Experts of a small language model: 320 bilinear neurons an expert.
Below are experts of layer 9 (counted from 0) of a mixture-of-experts language model. Rows are named router (the router's row for the expert), down (a neuron's output weights, with its number) and show model dimensions 0-79. Each number is 128 + 32 x the weight over its row's rms, rounded and kept within 0 to 255. Numbers have three digits each.
After each expert's rows: "comes before" lists some tokens at least twice as common just after its tokens as in all text. This comes from a sample of Wikipedia text that the model never trained on. Tokens count by the router's weight.

# expert 24
router:130134115170160155141108116138119071091101146120183095117158060137131105132142177121137135133186157108170181166113117100117145158172096122134130198053174168129164147152136109103151125111156144110090104162154072139115172142173127163092130120
down0:136126159168158117122151153147189111125086154122083181140154148137099123160118115148145096116164145103136133105203184081116106143116085144128084106107142163116142141112103084193136122135066069065145155143152125126152133133172125132079137103
comes before: "-", "|", "\n", "=", "′", "==="

# expert 7
router:101078154149116157144161177095094049125136122108141143219131180110167112135134121162112152136152115090152109132061168139159086117111110166132114116127096192140196199119125117128132101120032115183067130116153169136093131146092111097109176137
down0:139089096111121103101163151156117131095148152098095082137109094118131158144103078114147186153156193100112087102140178077220126169131149163092174118107127116085118129026189144143094138121151152134099154160094113123146197146097140085182115130
comes before: " |", " to", " by", " be", " not", " by:"

# expert 18
router:118138100138121092162177117119155136169121125118140133113144145086153150054163126180078113099130171146138089159136120188091115148169114098136140140135111167168115038072182100140119164111145124143078132165095156149155079114135148098142150157
down0:115037108096141089159092101142104091126077136116106134082096124166120131142115161136152124124136101154093141191162108144109172059126114162156137106147141121127111095177215178160166119081074128124153183094120146094141200095193167094107156128
comes before: " |", "5", "4", "%", " years", "6"

# expert 1
router:123093143116136173127107155064111139138117086130185137043136162145116111157147119131145159093188105173163140150124129127127119126132162133107118151125154138113211213188137093136158147150140109121064147127139165124117175121172096145162162124
down0:124121137079169105086084122178064144082122236104068157127146117104135157125203084123133092113127088127148079095167155094132185158175127071161076101147111137159095079150106138110096136172153162150156170160117133111134094132162141133143116119
comes before: ":", "\n", " |", ")", " =", "\""

# expert 20
router:118125148148130156177106089120175166109134072145101112045122116138103116079164165126139123164120168180112106147139109110083132139152146119154201170088130127139150185125168151159127150134156111134134118110079204095185099123101149101168220098
down0:100093130092156096119181133106028087126098102140135133126139113137097145167163181130141102153115105092188141163131133115135154091153109136123110149129178081107157144101128073136178161161166155099138095087123147114146136119169144143102089079
comes before: " of", " ", " Party", " Award", " Year", " Title"

# expert 0
router:112121105167112116098140112056157081138149157160100175118080167113105143185148101163084122149141128141114083106149154167165142142123125089180118062113160102072128094108135085121153160118101131105167160137094160157152070090153098140116109145
down0:181172141087130102126121094121107119154153181158106134158141156079143163119140075119128106124183110139130173133123151153112129124124141122124063105073101169158127119104094125121157130093147206167101131147160087099136091156084126123110162125
comes before: " the", " he", " a", " it", " she", " they"

# expert 13
router:174100128139110180126097147108154122159063121129190143124105138142053166132115106166129144085143093156077102120123121119152144106110102138157169177112077113103106146096146149147088131132185113124137188150151150144075081065146088083149120177
down0:082126121157110093113092146051132142123116131153086157179125124105132125166154104139126182151134119129221136142155152105100129145114152138141120104139123116118097207085112056107124019186143134119148159128157134138144135140165139104102094146
comes before: "\n", "The", "In", "==", "===", "On"

# expert 2
router:103081103166149111133098094118098133105123122166118151033119147143158116112151105084069124118098150156090146141065099126094139140105140124136150064154103105142251176143147122155151135142128135167062123131146094162121129151134073101133156116
down0:142149141096160131156091151117119157152129134180131107128143106128063087115097152101091171093110097141034171115204096106102108141163150187091166158117113162061153103144161044144109075151136164149160096150154174095158122144144111146122150094
comes before: " |", " League", ";", ")", " Cup", " Town"

# expert 4
router:124131083159146134191137129075159113147128119176131161051095074121110178136098093126122154123106112140135126119133120130201084120134151134109112091104123148136181163143102053114119137155148137118036183107145124176150121158145143133167144124
down0:172110080172111137136168154151091147142095123112155189103123163073184087111151080131113174127122155119124127107137048100098122077131135052076129054099126130131193107136108118169175082048115110137151132152121154124092063109113099117115159154
comes before: " was", " is", " were", " are", " had", " has"

# expert 30
router:134136113065134100141123073136095138147119107140111117100160134128130161103126121136099103109093149173078120129099121153125142104123101086168104085128086163185173150150131109146102165129098147072147087111103068129131132112079129146085141192
down0:153075122133115160098146108168069158127119112120131142176094140111158141140170110132141106099112108168119119146144104126066048165133113083132070047156128141205130118075093142140109152129156186162140162118081135172136124185058140204110143165
comes before: " of", " ", " in", " to", "s,", "ing"

# expert 12
router:155105080108152128081148172101118124132118176127096180243152207105138150099138105138111134055081128172159134149129139146125113157136132101152130107116130153108104130170132118130132110097135138123139078137119111126105111157129158143143148134
down0:147164083134154166136172075143132112102056183079151154130090093099127151098177117103143152126110142161148147180132091182172121118104161159093143118126112109136136123085144163108117104028123138137142156130141136115148111112111071204155139123
comes before: "\n", " a", " -", " an", " in", " to"

# expert 14
router:144131113160124153202112116107101029120146140138152108088134140155150159076147089184078073127170098119129154149116148103146105095141101105160165051145094138093181086135129136103181090193132105149063131160225171126081154155135115140077157144
down0:103118143145127145091112159069147106100159126079105151179172150108113050145122085066164127124140130110156110148162129111104145139147127124118172190143142156113123085103154112057185136142172094085086155107053160099155090092110149189111166151
comes before: " |", " the", ".5", ".1", ".8", ".0"

# expert 21
router:139073095097194123158147111089142157156129098185117137028122173142126100147137105123139150098119127178139163161141102138125159144140150108119160014148135151135208196132128069115109141101116119123016155129176097140123154100142171162146159125
down0:171170136139099105099082166068068120119075110120183103133102125138179113144097111152101082180148163150221133155115130094176130134144175140093167113064180107128127111120174142051135083138100103168186103118095126097162134114129112099065181114
comes before: ".", " and", " in", ",", " of", " to"

# expert 28
router:157145117108127123096160112085142118142148111143151130206107121141117127158061094153165101141136138099093092103091136160111147168158098088150069060113124153114180216126140194102124130096154109144155118084150131138115078166100172150169162127
down0:194100147120132114193119227076186115101043111191145081109111169102161072121107115130156098212160099113075167122119143119196159122091131098160093114101105120160129102104099065170125098117122095172070168121170120094128150099159159142115125156
comes before: " the", " a", " his", " her", " their", " an"

# expert 17
router:125065134158161115120073092158123119128132056145139075190146148092145157149184125102124084130113144089155096130110092158113137130109126109040120078096141140160167170137119129116100135124063092091174103122099130085095184106149111147109103097
down0:132170118090134170162154160095117112156096154113145227165137158143128119102121140173115115139110167123134196183103183157141146145133077096152121162136159107102105142108101074134123166140088144136129127087139098169161147162056111128069078123
comes before: " |", " States", "T", "C", "D", "S"